From a checkpoint of a small mixture-of-experts model trained on Wikipedia: 128 xIELU neurons an expert.
Below are experts of layer 13 (counted from 0) of a mixture-of-experts language model. Rows are named router (the router's row for the expert), up (a neuron's input weights, with its number) and show model dimensions 0-191. Each number is 128 + 32 x the weight over its row's rms, rounded and kept within 0 to 255.
After each expert's rows: "mostly gets" lists some tokens that are sent to it at least half of the time. This comes from a sample of Wikipedia text that the model never trained on.

# expert 33
router [125 169 159 103 161 166 118 108  93 119 100  94  90 141 172 160  87 158 164 121  96  92 108  90 125  88 158 110 131 157 108 134 192  97 153 160 148  99  67  62  96 132 103 138 124  91 117 134 185 154  85 159 155 182  84 100  98 184 100  85  97 148 106 126  96  98  96 115  93 174  74 117 117 157 175 109 100 153 155 155 164 153 158 104  91  92  90  95  96 159  95 149 145  95 121 162 180 162  92 149 162 102 164 153 100  94 155 104 163 112 165 167 103 159  93 151 163 111 159 155 150 148 147 160 137 104  91 130 102  64 106 160 171 101 157  95 101  87  99 146 161 166  98 143 107 156 178 160 115  98 165 125 155  94 163  95 158 178  92 119 128 132 117 186 152 153 114 127  94 168 154  69  97 162 172 116 164 161  95  97  95  61 160  86  91 113 168 159 147  95 129  80]
up0 [153 161 167 101 183 177 161 118 108  80 131 131 125 184 109 146 133 119 199 164 135 105 132 121  92 107 162  82 136 135 101 140  83 101 137 137 159 136 137 185 126 103 139 157 104  45 156 229  99 125 187 174 134  93 174 128 107  96  78  78 101 121 119 131 128 120  71 128  87 100 178 119 116 162  87 141 158 183 161  74 164  43 104 131 134 161 151 118  95 157  88 137 150  97 103 146 133 160 105 164 138 161 172 118 101 151 174 102  95 133 180 104 133 138 138 159 149  97 171 143  96 107  97 125 128  84  33 112 118  81  90 141 118  90 166 101 131 111 125 143 129 132 140 111 140 147 136 124 177  95 123 101 151 117 132  87 143 103 102 207 126 121 123 128  95 121 115 128  95  95 134 136 120 158 174 104 175 112 113  87  48 146 151 122 140 155 155 171  64 121 174 108]
up1 [123 104 163 138 133 102  92 146 119 165 111 105 103 154 188  11 137 143 153  87 130  73 174 132 108 141 103 138 174 117  38 138 107 121 146 104 135 119 103 125 114 179 141 106 123 110  77 143 132 148 166 155 112 167 212 126  79 153 112 113 143 140 130 111 164 102 121 116 155  73 148 130 141 149 127  98 102 155 155  67 155 114 191 154 144 122 133 134 132  73 115 124 103 129 112 155  74 143  96 145 156  63 177 101 111 103  98 194 133 180 131 134 130 146 123 120 138  67 132 137 134 164 117  79 124 103 143 119 100  74 117 112 104 107 136 129 247 116  83 166 148  99 138  72 141 129 131 149 112 114 134 143 125 139 133  74 127 112 109 118 108 143 124 119 132 154 188 172 105 209 168 112 109 100 131 127 118 152 143  88 115  82 129  77 103 160 154 221  79  95  93 129]
up2 [164 137 138 148  99 150 110  88  90 120 151  87 120 116 117  82 109 161 170 194  77  49  93 115 119 105 126  85 100 168 141 153 156 165 166 135 157 135 124 106 150 129 151 118 110  96  86 122 127  94 166 134 128 127  78 144 107  78  73  54 117 117  81 123 158 107 142 107  78  54 150 111  99  87  82 127 112 199 128 155 149 142 113 132 168 115  43 140 101  80 148 123 181 122 132 121  81 120  84 119 170 103 168 133  88 125 157 139 156 186 100  26  86 107 118 122 156 145 116 125 102 144 101 188 140 144 132 110 117 119  82 132  80 116 118 126 158 103 110 105 142 124 152 102 127 124  60  89 135 102 138 144 153  91 180 125 146 121  65 116 142  70 172 132 180 134 165 140  56 127  94 125 121 198 143 115 149 147 127  81  99 146 135 144 135 118 126 189 133 111 184 158]
mostly gets: " military", " British", " Army", " political", " Indian", " Royal"

# expert 1
router [121 177 167  93 171 166 128 106 103  98  94  87  87 150 143 149 116 171 169 164  84  88 112 102 134  88 118 100 168 161  95 133 162  91 157 164 153  94 190 115  92 140  87 150 118  92 134 114 140 157 131 165 171 145 144 100  88 169  92 123  89 113  89 139 103  92  93 121  96 136  87 102 147 163 163  94  93 160 166 135 161  99 166  90  84  76 121  85  85 107  95 163 159  88 106 161 164 153  84 155 163 107 173 159  89  93 164  98 152  98 160 101 100 169  91 177 164 147 165 164 159 157 103 175 160  96 111 122 104 102  94 169 137  90 156  88 164  86  94 165 165 158 129 163 138 166 172 161 139  96 117 144 171  95 160  83 168 143 111 111 110 148 105 111 161 163 116  98  91 163 160 117  96 164 174  89 165 164  88  91  85  93 157  84  92  94 166 161 119  86 163 128]
up0 [158  73 128 117 124 107 128 138 103 115 127 126 150 164 116 143 149 146 158 132 170 113 178 105 143  84 141 128 151 173  99 179 132  98 135 202 150 124 171 162 122 109 157 118 106 102 175 178 117 140 148 126  75 190 124 116 104 123 116  67  86 113 118  38 172 128 141 111 105 111 118 149 159 120 130 109 123 139 114 141 126 117  97 136 118 147 142 160  98 163  98  79 145  94 122 146 159 125 131 147 130 124 185 171 128 162 174 124  82 191 155 185 108 140 161 123 107 168 147 145 100 113 183  47 108 131 151 127 106 177  85 169 112 123  96  89 218  88 147 145 152  98 173 132  83 111 171 106 189 109 103 158 130 145  49 103  83 109 145 103 127 110 133 205 134 123 134 122  99 153 111 197 121 181  82  54 150 162  68  93 103 127 176 162 143 100 147 124 157  80  99 133]
up1 [161 206  99 128 163 139 143  62 111 154 126 111 119 114 164 116  88 110 104 144 138 126  70 150 229 137 134 129 129 138 130 173 147 117 166 137 137 128 140 129 127 109 118  99 107  99  85 159 146 129 121 129 112 127  98 145 137 128 120  61  90 142 111 132 134 152  80 141 134 116  41 169 156 124 142 131 137 168 108 112 149 117 122 129 124 100 123  96 135 133  87  31 179 141  80 200 108 116 125 183 149 138 107 132  99 142 123 157 128 117 121 160 130 124 151 108 144 190 121 112 151 130 115 128 133  99 150 156 183  81 114 156 136 136  97 151 115  87  91 111 135 182 190 111  59 101 125 153 113 131 153 190 130 105 158 150 168 136 121  64  83 202  95  95 148 131 192 127  91  85 198 117 114 152 156 176 108 100  88 129 130 156 174 161 121  50 161 148 106  95  81  43]
up2 [122 178 123 113 124 109 146 146  92 147 119  94 101 134 160 116 129 135  96 128 109 132  50 147 131 117 131 136 118 151  76  97 141 125 108 192 119 149 183  88 141 155 100 144 105 136 154 154 167 147 167 151 144 147  92  99 144  86 110  96 137 141  93  89 105 105 159 153  86 101  61  58 109 148 154 138 118 146 129 162 165 106 147  85 155  40 141 113 124  50 106 166 125  92 129 111  83 113 110 174 105  93 114 107 130 107 157  94 167 110 128  26 148 159 115 199 149 142 128 134  95 167 130 167 154  99  32  94 149 151  99 113 106  73 141 115 107 124  93 137 117 169 171 143 130 184 176 160 106 115 142  86 162 104 112 130 156 109 143 185 162 203 147 113 124 115  81 162  68 173 170 158  87  98 108  90 111  95 122  90 142  83 175 140 155 137 137  94 111 173  99 123]
mostly gets: " development", " education", "ism", " community", " business", " history"

# expert 28
router [177 171 167  90 165 169 108 115  95 102 100  94  89 154 141 146 130 163 168 108  90  87 120  98 135  90 135 124 131 159 108 112 124 101 169 172 150  97 113 100  88  71  89 147 116  91 110 100 142 162  99 164 167 144  97  87  88 152  92 135  91 107  95 109 100  89  93 120 101 198 104 105 130 159 164  98  96 165 161 142 163 119 158 150  98  96 119  95  86 122  83 167 161  89 113 156 131 148  89 156 167  99 170 169  96 101 159  93 131  73 168 149  94 171  92 172 168 129 165 166 139 159 118 169 153 101 124 131 109  90  99 140 130 103 160  83 122  91  99 141 162 160 137 156  99 161 168 161 161  88 159 120 172  90 165  89 164 134 107 131 133 121  95 138 158 174 167  91  87 165 163  99  89 163 119 130 169 161  89  93  84 135 199  51  89  83 163 168  77  91 152 153]
up0 [100  95 146 106 124 122 112 200  90  76 106  72 115 195 184 110 118 143 179 127  99 149 113 124 122 110 147  89 131 138 141 113 149  97 124 153  95  40 103 110  81 136 144 160 164 117 106  81  83 156 149 154 109 146 114 130 119 175 104 156 105 101 127 103 101  88  91 135  90  75  85 122 123 187 117  95 119 160 162 116 117 130 152 119 128 127  97  76 102 121 146 168 127 123  69 129 136 134  77 146 128  50 202 177  95 130 178  98 117  52 129 153 102 134 123 181 118 143 167 176 178 159  84  87 135 143 135 132  87  93  86 110 172 115 149 126  95 115  85 109 134 142 144 114 158 154  97 124 103 121  65 133 101  66 150 108 165 119 159 131 172 110  45 202 167 182 108 106 160 129 176 171 120 104 146 160 120 111  97 129 155 101 101 131 136 103 130 209 144 135 123 132]
up1 [110 126 156 135 169  90 109 100 130  82  79 121 126 139 151 133 194 152 111 188 105 143 126 117 155 118 114  79 123 159 124 162 165 112  76 111 122  94 138 108 156 148 120 133 151 143  88 107 134 142 122 153 152 213 127 129 152 195 107 150 102 168 128 110  75 133 128 115  59 131 104 113 212 108 119 156  91 164 161 141 150  80 117 151 149 127 125 148  99 101 123  80 126 134 148 114 114 126 109 147 114 142 149 160 136 154 145 149 104 114 180 133 100 190 110 186 163 111 135 144 106 128 145 173 132  40  82 123 122 192 147 177 186  69 175  84 184 113 132  80  85 148 132  98 148 162  75 152 184 115 164 206 141 125 153 150 142 155 174 104 113 171 127 109 159 157  89  92 131 137 170 123  69 139 200 155 108 183  99 146 112 156 120 179 126 159 130 173 126 126 198  97]
up2 [129 117 112  88 142 182 108  91  98 141 102 129 110 138 121 162 116 111 106 126 136 141  92 100  92 123 104 116  54 166 128  89 112 123 165 153 168 147  82 101 119 153  64 178 179 137 157  83 134 170 191 117 157 124  93 125 154 137 121 244 143 111 138 109  98 113 159 131 148 121 122 159 113 139 129  71 119 185 160 182 120 200 100 174  96 127  95  93 130 148 141 140 147  95 104 141 155 127  92 173 131 116 180 202 101  90 134  68 152 124 100 174 144 116  84 178 136  86 147 146 163 127 140 184 119 171 174 100 141  64 115 108 109 126  49 188 114 131  99 127 159 158 122 216 143 148 179 119 116 121  77 124 169 116 137 162 137 136 124 133 151  99 123 109 134 167 206 113 105 163  97 137 112 128  88 131 110 142 106  89 130 125 140 128  56 157 135  90 166 123 142 167]
mostly gets: "′", "°", " years"

# expert 45
router [121 164 167  91 163 167  96 114  90  93  79  91  84 162 156 166  80 158 165 162  90  92 121 106 145  91 157 128 143 159 103 123 138  86 155 164 153  89 147 147  86 153  93 114 159  89 127 145 119 166 159 164 164 151 134  95  89 168  92 129  90 118  97  94  97  91  96 121 115 104  74 103 168 156 160  94  92 162 165 135 156 131 153 135  97  88 148 100  88 119  99 154 153  88 150 164 133 160  87 151 162 102 169 150  83  97 158  94  81  71 156 202  81 160  86 161 167 121 167 166 182 158  94 142 150  98  99 140  58 118  94 149 142  91 155  94 142  88  90 146 167 155 129 169 104 163 162 162 131  86 112 119 164  92 160  93 167 167 109  93 129 165  93 103 156 158 156 127  98 165 166  95  94 167 141 136 169 158  88  95  97 116 159 125  89 128 163 161 190  90 119  98]
up0 [ 80 116 172 126 183 139 141  96 139 117 131  96 101 108 133 142 130 139 149 129 131 110 130 131 129 112 127  57 148 157  79  81 159  83 174 159 184 113 189 123 129 119 107 112 202 129 119 115  78 183 169 156 163  82 142 125 131  95 109 135 168 110 170 103  96  68 146 117  87 136  75  97 107 154  92  91 100 162 147 124 192 169 149  75 114  91 148 119 147 112  99  78  92 139  91  63 150 132  89 141 150 104 182 155 138 129 123  80  99  76 135  64 143 116 107 145  99 197 135 115 148 112 112  98 100 121 160 131  92  69 131 162 117 137 110  86 125 178  98 208 109  89 102  99 103 158 164 139 135  85 140 111 123 112 136 100  93 169 127 111 158  67 182 129 197  73 109 131 136 106 141 154  88 175 108 124 167 133  79 119 130  65 110  81 105 182 107 134 127  82 146 146]
up1 [143 116 143 140 196 136 103 146 113 102 124  97 145 152 103 127 125 142 165 107 138 111 115 130  42  95  71 151 164 102 164 236 158 106 168 194 109  76 126 112 119 165 137 161 151 125 164 128 182 140 189 103 161 138 139 143 105  93  92 155  97  65 114 138 136  93 111 129 178 131 142 126 218 133 183  95 123 146  88  91 131 127 115  75 126 113 162 126  98 139 174  94 133 121 116 173 169 168 109 165 178  94  82 173 143 138 135  69 149  80 157 187 105 139 156  93 164 142 141 118 153 146 158  76 167 138 138 168 128  96 169  75 102  95 115 138 115 116  97 169 136 127 144 141 134 140 128 147 132  96 175 184 126 119 118 140 160  97 146 124 129 119  89 113 102 190 112  58 103 140 160 183 131 150 117 196 147 123  91 167 143 111 140 175  88  96 112 168 157 106  77 116]
up2 [101 131 143 108 128  86 102  52 110 122 101  78  71 155  85 101 163  96 187 145 134 130 149 113 145 131 136 157 110 137 135 224 100 111 143 114 168 104  95  99 117 107 120 130 124 141 105 109 158 147 153 135 144  65 150  74  98 105 139  95 144 123  85 156 131  71  93 132 144  88 140  83 158 145  83  83 147 144 168 142 159 109 106 149 119 130  93 130 109 179  92 113 161  99 110 126 123 160  93 159 173 124 176 138  99 131 150  95 110 150 174  26  74 136 105  54 151 188 120 107 132 115  95 106 180 105  86 175  90 101 142 118 102 152 169 164 157  79 140 123 161 123 108 106 139 168 141 155 178  94 142 139 111 132  90  92 148  62 159 138 102 126  92 115 138 153 139 136 135 108 184 127 113 190 125 132 113 125  97  97 217 126 158 146  88 104 194  76 112 106 198 125]
mostly gets: " most", " vote", " those", " claim", " many", " member"

# expert 11
router [129 176 158  99 163 174  99 117 102  97 107  87  98 154 134 159 182 140 161 144  97  95  95 110 129  96 122 102 141 161 112 171 178  93 148 164 152  94 167 141  88 134 101 144 128 107 106 148 143 159 112 163 160  91 159  95  93 111  92 171  91  67  91  87  99 103  96 118 222 117 150 113 138 163 147  97  88 155 161  67 161 180 154 163  93 100 127 112  87  86  97 157 158  94 109 169  86 162  92 153 163 164 155 155  90 102 153 103  91 130 177 176 102 161  93 159 165 101 161 160 130 150 147 165 151  99 140 115 139 107  99 114  96  89 174 104 212 103 102 143 161 156 136 154 106 165 140 158  85  98  77 130 163  92 160  90 166  85 115 184 101 151 108 151 162 157  77 129  95 156 161  79  95 162 112 137 159 158  96  99  89 118 168 111  90 136 152 159 130  95 177 111]
up0 [140 195 121 134 142 147 114 121 106 170 104  99 124 120 169 179 146 134 141 170 110 103  99 115 110 124  93 173 113 155  76 141 110 120 176 150 177 135 134 115 128 128 182 151 143 128 198 119 159 118 157 126 133  80 130 169 108 181 127 136 120 135 120 148  96 149 101  76 133 180 111 140 166 173 143 139 126 186 116 200 160 117 144  70  97 140 162  85 110 159 152  47 118 115  59 110 146 102 134 149 169 116 161  91 118 132 171  93 198 135 131 129 133 171  92 128 110 112 157 101 202 105 147 134 121 102 169  88 136 155  83 186 153 103 136  90 136 152 100 119 102 211  84 138 140 137 123 117  61 104  92 131 136 106 153 120 192 119 120 199 102 147 135 186 143 154 154 123  93 124 111 123  90 159 156 199 117 134  78 125  41 144 126 144 126  40 105 169 134 126 114 108]
up1 [135  89 120 125 133 119 146  90 144  84 114  93  89 138 169  61 165 188 133  89 106 134 115 118  91 124  65  89 130 105 115 102  84 115 144  94 105 162 127 102 115 172 103 178 109 107 170 115 145 139  96 108  72  87  88 129 120 152 111 133 163 153 161  88 151 143 100  73 123  49 147 123  93 163 129 101 116 130 143 163 116 152 107  97 192  66 146 151  92 159 130 126  99  85 102 160 167  90 120 153 129  50 188  90 126 178 134  83 148 149 121 151 209 162 114  36 124  88 121 130 160 124  72 114 214  67 143  82 155 115 106 147 132 131 176 110  90 132 108 100 108 142 103 117 100 101 121  84 110 150 152 112 109  82 105 101 147 156 136 114 167 120 104 188  99 126 163 141 175 157 121 106 113 155 147 110 130 155  98 121 113 152 171 152 129 104  99 201 133 120 180  81]
up2 [125 174 183  88 113 112 115  85 155 138  93 143 179 173 154 116 133 184  94 145 123 122 169 148 102  95 117 133 144 142 122 115 120 146 158 156 113 105 111 152 147 154  95  99 109  84 103 111 184 152  89 118 132 138 106  99  82 130 101  98 138 106 113 181 159  93 121 130 142 142 120 148 117 106 147 165  95 121 104  63 137  58 153  92 154 112  13  94 123 142 134  92 128 137 101 179  49 109 127 155 140  85 140 121  97 155 100  89 117 127 197  87 131 114 118 189 126  85 147 118 204  83 101 108 123 134 176  98 123 107 129 121 163 170 160 102 131 175 108  65 167 141  86 197 168 131 138  85 129 167 108 160 146 103 169 100 141 143 157 115  84 186 125  87 133 115 118 114 157 168 127  41 111 167  91  79 138 130  97  98 147  60 122 169 114 123 183 137 128  92 128 172]
mostly gets: " Best", " Music", " received", " won", " Ra", " Award"

# expert 18
router [136 163 162  97 157 167 124 100 104 112 127  96  96 152 132 150 144 155 161 164  93  89 103 102 180  95  78 114 137 161 101 112 109 104 159 166 160 101 133 185  97  82  87  74 169  90 103 132  77 157  94 160 159  76  98 103  92 151  95 137  90 116 102 137 117 101 106 123 170 159  88 103 177 153 154  96  93 149 165 123 158  98 159 126 100  89 133 103  92  61 101 154 153  94  65 155 118 148  87 159 163 149 165 155  91 102 155 104  43 136 168 135  95 159  93 155 162  96 166 159 156 161 159 163 148 106 146 120  91 146 102 151 165 102 152 103 121  97  99 136 164 157 156 154 121 158 162 159 149  98 172 135 153  92 155  92 167  98  82 147 147 137 103 148 161 152 135 167  98 158 162 109  93 165 133  62 167 154  91  97  89 173 188 112  92 104 164 163  52  92  83 116]
up0 [155 104 122  75 120 144 108 127 123 152  79  75 131  96 148 108  89 154 129 137  72 135 115 119 200 107 116 113 147 132  42 169 157 140 119 169 138  86 131 107 119 104  97  93 119 135 105 176 103 153  85 108  94 135  81 150 104 173 128 111  95  80 100 150 134 113 140 123 101 155 178 185 162 146 196 125 152 122 154 121 155 149 138 147 109 171 169 151 120  94  66 141 141 140 162 154 110  94 160 140 144 165 151 137 165 160 153 192 120 129 108 139 178 113 106 178 153 188 162 162 178 154 171 103 149  81 165 159 161 107 138  74  84 167 176 128 200  71 129 139 108 187 190 111 144 157 154 155 112 115 192 130 124 105 176 111 107 192 115 169 129 145 179 103 135 149 118 152 127  83 155 181  72 150 129  70 131 141 134 114  92 100  74 139 126 163  75 157 142 151 151 157]
up1 [157 112 155 176 103 141 103 155 124 170 114 141 171 117 185 136 200 127 137 175 110 158 131 178  73 108 151  84 160 116 164 152 188  83  84 137 103  65 155 138 129 135 126 138  90  64 131  75 187 142 137 128  85 116  86 125 115 129 138  96  92 113 127 118  63 158 133 125 117 116 120  72 127 175 158 141  48 149 109 100 127  94  89 142 100 145  83 150  83  93 188 117 167  88  88 203 110 201 141 159 164 122  79 166 115 182  95  54  95 104 172 167 108  96 122  82 143 108 120 127 126 114 148 129 107  77 178 156 116  86 109 120 117 145 157 129 133 105  90 112 119 186 112 156  57 128 108 130  80 137 113 134 138 135 125 122 156 121 169  94 133 131  66 157  99 162  89 117  86  94 137 115 141 121 105  93 179 145 118 182 107 114 133 123 133 132 131 194 123 124 118 172]
up2 [125 128 132 140 158  98 155 133 161 163  83 118 155 148  98  82 191 137 126  97  93 105 143 177 132 101 130  96 110 215 175  97  92 127 109 130 155 110 138 125  90 149  95 146 202 113 121  95 118 145 140 171 152  50 128  59 136 166  96 179 110 133 147  73  69 152  93 156 106 174 121 103 164 108 152 125 134 175 148 177 110 155 143  97 150 168  75 110 130 121 108 149 118 100  98 175 143 125 104 140 124 131 152 139 107 148 167  94  96 114 159  85  62  99 125 160 171 156 177 140 113 185 147 146 136  80  88 141 127 168  97 158 181  75 165  92 116 108 108 155 114 145 127 122  64 203 175 127 105 124  81 143 160 133 122 137 110 133 152  87 155 140 107 136 105 197 102 135  66 170 110  54 117 147 123 151 161 126 145  97 104 185 128 134 101 155 138 131 182 115 170 196]
mostly gets: " Russia", " species", " case", " married", " artist"

# expert 9
router [134 174 170  93 163 163 104 110  92  94 116  88  89 144 171 160 154 164 169 157  94  85 101 106 111  88 130 124 152 160 115 155 104  90 165 163 153  93 128 135  88 146 100 125 173  89 120  57 160 164  90 163 167 177 121  95  91 123  90 127  92 157  93 112 104  96 103 124 139 189 134 101 122 161 152  99  96 159 164 144 157  87 160 157  83 102  95 100  90 116  90 161 168  91  85 160 124 157  89 154 165 132 171 166  90 102 155  95  90 131 151  94  97 168  93 163 167 157 166 167 136 158 108 173 152 107  85 130 127  82 101  92  61  99 157  87 151  88  93 148 168 151 113 162  89 154 155 165 167 101 125 156 158  89 174  91 169 118 109 147 102 111 105 145 154 173 105 159 101 173 154 153  90 163 122 154 170 156  90  95  88 117 162  79  92 101 170 168 109  91 102 173]
up0 [194 106 165  79 104 121  80 132  71 124 137 123 135 156  93 107 166 120 142 148  77 114 134  60  82  97 152 155 160 186 155 153 178 148 115 116 163 126 134 103 115 115 152  89 149 136 150 166 104 128  96 121 174  56 115 148 103  91 118 132  98 126 129 162 127 152 121 132 177  53 125 112  70 101 122 115 107 184 160 176 106 163  97 104  81  96 111 121 112 190  91 160 143 117 162 151 130 115 124 104 116 154 153 143  84  99 149 164 142 160 129 135 126 171 113 156 149  97 169 142 138 149 138 129 163  75 131 131 146 138  81 125 168 110 200 132 101 125  64  64 143 103  99 124 183 108  75 127  92 180 167 124 112  45 152 125 163 129 109 119 139 139 126 132 138 139 125 121 125 127  84  98 139 131 105 184 226 121 148 105  79 118 138 100 130 133 196 216 160 137 147  59]
up1 [104  82 179 120 122 101 149 180  86 130 123 130 142 110 101 152 118 163 139 157 155 125 121 134 129  98  97 131 106 145  81 150 105 125 155 147 172 109 114 155  95 150 115  95 132  71 140 115 131 171 153 123 162 116  88  98  93 123 100  89  99 164 147 128 136  40 141 134  77 135  96 154 128 165 110 124 116 122 139  74 189 144 186  86 100  65 123 140 103 153 125 132 149 104 158  84 121 168 142 167 177 145 157 190 119 145 187 110  57 148 121 109 143 133 114 173 134 158 146 151 127 200 187 145 162 161 160 181 105  93  82  76 139  82 175 114 164 141  99 134 125  95 138 108 152 184 123 147 182  79  84 137 134  58 108 123 115  92  71 115 153 120  97 169 164 127 102 105  99 145 129 106  99 157  91  89 168 144 154 106  98 101  80 148  96 114 200 111  59 106 212 143]
up2 [153 161 149  91 174 143 156 146  97 140 121 113 136 104 141 141 130 152 112 163 121 113 134 172  90 107 114 119 105 139 105 145  98 145 132 111 120 107 107 151 120 152 133 118 146  79  89 147 129 118  94 177 160 137 138 138  83 114  78 203  72  79 121 131 101 131 142 122  91 141 139  89 142 143 141  96 104 113 161 103 181 104 147  78 150 184 153 142 129 167 113 153 160 124 180 124  99 105 111 134 141 134 115 103 121 104 140 105  67 173 102 155 114 166  98 153 127  88 137 169 119 154  68 137 171 133 204 178  43 156 129 113 164 132 194 149 119 122 147  90 153 166 104 209  41 176 176 166  80  85  94 149 132  80 147 115 145 142  64 151 105 136 186 123 120 164 127 138  76 144 150  66 106 140 146  97 187 162 117 109 139 100  46 169  96  78 114 162  72  91 108 163]
mostly gets: " out", " total", " due", "±"

# expert 47
router [143 169 168  95 167 168 115 101  94 101  90  83  88 156 117 166  92 162 173 148  93  87 123 106 168  92 173 104 153 168 105 143 139 100 162 163 155  95 182 142  92 123  90 137 161  94 105 100 134 162 139 166 164 118 126  93  86 135  94 152  93 108  95  91 102  96  95 113  87 134 128 112 150 161 164  88  94 154 168 134 160 113 154 154  96  89 167  96  81 159  86 158 166  86 158 161 127 169  86 156 167  90 170 162  92  95 168  99  97 118 165 162  83 161  82 160 168 117 167 162 152 159 106 162 145 103 135 139  77 163  96 139 165  85 158  84  97  83  92 151 165 156 116 155 125 160 156 172 145  89 110 161 167  88 168  89 164 151 101 116 116 141  98 110 163 157 148 179  95 159 162  77  94 167 144 116 166 167  92  89  84 108 171  86  86 161 162 157 121  96 157 100]
up0 [ 85 191 137 178 129 120 138  93  88 117 174 113 132 101 134 140 176 110 139 175 131 113 139 152 130 123 130 154 115 153  84 111  97 119  76 149 158 100 129 133  54 111 138 149 143  85  76 140 177 193 107 158 119 166 114 171 116 121 155 136  78 172  83 131 106  97  96  77 165  98 142 162 149 175 149 110 134 137 130  51 189 142 128 123 152 119 155 119  75 122 130  94 193 125 157 149 139 141  99 122 141 166 133 132  63 149 173 147 130 144 156 176 100 148 103 156 140 159 157 142 163 147 183 109 122  65 120 134 145  69 179 123 114 133 141  88 187  89  48 127 151 129 140 194 100 126 154 171 103 124  65 115 126 120 157  99 178 103  81 136  89  93 207 122 125 161 121 107  84 136 140  98 111 184 162 132 125 157  84  99 107  54 136  98 163 149 137 114 126  60 117 162]
up1 [169 141 181 107  86 100 133 118 122  90 158 120  88  76  89 112 168 124 182  62 107 109 115 163 101 104  70 139  97 148 188 122 187 115 149 139 160 103 168 172  75 145 143 172 131 131 149 111 128 115 135 132 145 162 167 145 136 124 108 127  63 145 145  56 129 116  88 142 114  39 224 119  84 160 110 158 102 132 166 152 136 138 111  96  93 115 158  74 110 142 107 185 108 115 157 169  89 114 127 166 136 141 124 140 128 137 110  94 185 116 131 125  98 170 110 110 147 152 131 171 142 122 126 142 121  72  54 162 121  73 160 144  82 108 149 137 206 103 124 128 166 115 178 171 129 137 114 126 155 113 130  79 176 147  96 129 152 121 171  66 113 172 137 103 180 184 174 149 124  91 130 198 107 167 140 144 121 165  95 102  85  83 114 157 147 117 136 154  88 135 142 141]
up2 [107 210 169 141 126 118  89 120 101 107 170  93 108 127 113 122 122 121 162 159 134 139 107  88 172 122 179 106 201 199  69 168 131 100 210 110 174 125  97  72 146  62 104  91 155  89  93 146  92 158 158 160 175  98 164 116 121 161 122 143 123 179 104 121 125 103 128 130 144 137 131 114 161 218 123  56 129 105 197 102 155 176  67 111 158 102 167 115 121 152  88 127 135 122  56 153 130 104 104 113 142 173 130 169 119  99 125  92  95  61 116 142 160 148  89 132 108  92 163 132 159 140 108 141 156 105  77 113 123 111 138  94 137 119 136 134  74  68 121 133 155 120 128 155 107 112 105 170 152 140 114 134  86 103 102  89 138 100  96  66 113  69  96 156 123 132 154 174 145 132 177 146 117 202 148 106 109 152 111 111  47 140 122 118 121 140 127 147 145 109 172 120]
mostly gets: " like", " require", " about", " kill"

# expert 31
router [105 166 169  97 158 169 107 122  95  95 112  81  82 149 102 162 147 163 168 141  87  90  77 108 135  89 132 101 116 162 106 128 164  93 155 163 157  86 185 152  88 165  96 147 152  93 134 121  93 160 149 165 166  63 103  90  91 129  91 137  88 143  87 116 105  96  95 112 126  97 172 108 186 163 149  99  90 157 166 110 154 129 161 159 101  88 146 101  83 154  95 146 161  90 122 156 112 163  86 157 167  99 167 166  85 107 149  93 100 175 169 109  89 168  82 171 165 153 168 164 164 163 126 148 160  97 150 150  94 123  91 141 113 107 162  90 168  95  93 152 166 158 124 174 178 166 150 166  77  99  76 137 157  93 164  88 166 146 103 119 101 130 105 109 169 169 106 143  96 158 171 116  99 164 135 142 165 173  88  92  81 104 112 119  87 171 161 158 165  85 118 107]
up1 [113 183 139 144 140 189  85 160 135 120 143 104 110 128 148 147 117 166 138 128  97  77 105 175  63  49 155 119 136 150 130  95 137 141 114  91 157 154 160 127 136 118 105 126 122 182 125  70 170 127 170 119  97 158 161 138 127 167 110 110 116 137 146 147 152 121 131 180  69 124 188 154 105  85 133 145 110 131 165  54 176 158  80 106 147 124 133 127 100 158 123 169 103 128 127 110 179 115 137 107 121 175 109 168 137  65 149 136 139 124 123 129 135 124  83 195 135  81 133 131 165 130 115 101 151 135 101  86 102 101 184 122 178 170 115 164 142 144 136 183 159 164 169 107 144 132 164 104  56 130 145  92 155  91  74 137 197 126  67 154 112 128 151  97 106  90 126 140  52 198 148 193 149 153 101  57 116 103  88 141 149  61 127 119  95 103 126 128 192  67 135 133]
up2 [111 156 148 138 138 132  70 102 147 105 120 134 132 234 127 162 139 188 122 114 139  92 173 165  23 105 114  98 119 146 154  94 169  95 210 175 134  77 120 156 143 106 111 160 115  98 130 130 151 142 147 187 139  90 132 115  89 137 122  70 163  84 113  77 147 115 144 117 101 159 123 101 215 183 111  64  88 115 159 149 110 114 147 117  50 155 128 166 119 110 124 114 168 124  93 132  70 115 122 158 159 116 142 131  39  99 120 130  72 102 129 147 115 216 136 156 174 220 123 120 136 135  92 114 132 123 140 111 141  82 137 112 147 106 136 102  79 122 138 110 147 130 133 113 106 147 154 133 121  99 171 128 167 127 141 101 125 150 146 133 132 154 132 177 143 112 127 134 142 172  74 125  58 131 124 120 148 123 126 109 116 138 144 141 139 173 150 120 212 125 168  81]
up3 [117 115 158 129 176 163 170  94 128 120 105 100 126 141 137  98 141 181 158 159 109 117 123 102 106 111 148 124 141 163 149 112  94 108 131 175 121 138  75  40 145 112 118 147 155 122  66 151  99 113 115 136 115 148 121  75  98 172 135 126 108  87 117 152  99  95 108 125 103  54 194  82 107  78 193  61 118 212 128 128  87 121 150 165 118  76  76 137 110  83 111 139 163  91  79 174 118 175 109 138 162 104 158 114 134 117 170 129 108 144 185  76 149 111 130 160 132 156 164 139 136 176 152 120  89 141 155 160  97 181 129 199 135 118 147 154 174 117 140 170 126 139 127 116 133 170  99 121 119 113  89 114 131 134  67  85 159  45 126  55 122 185 140 149 150 161 130 118 134 189 151  82 108 138 143 134 191 156 102 120 157 113 121 127 163  62 160 177 159 101 161 125]
mostly gets: " previous", " following", " other", "After", " later", " early"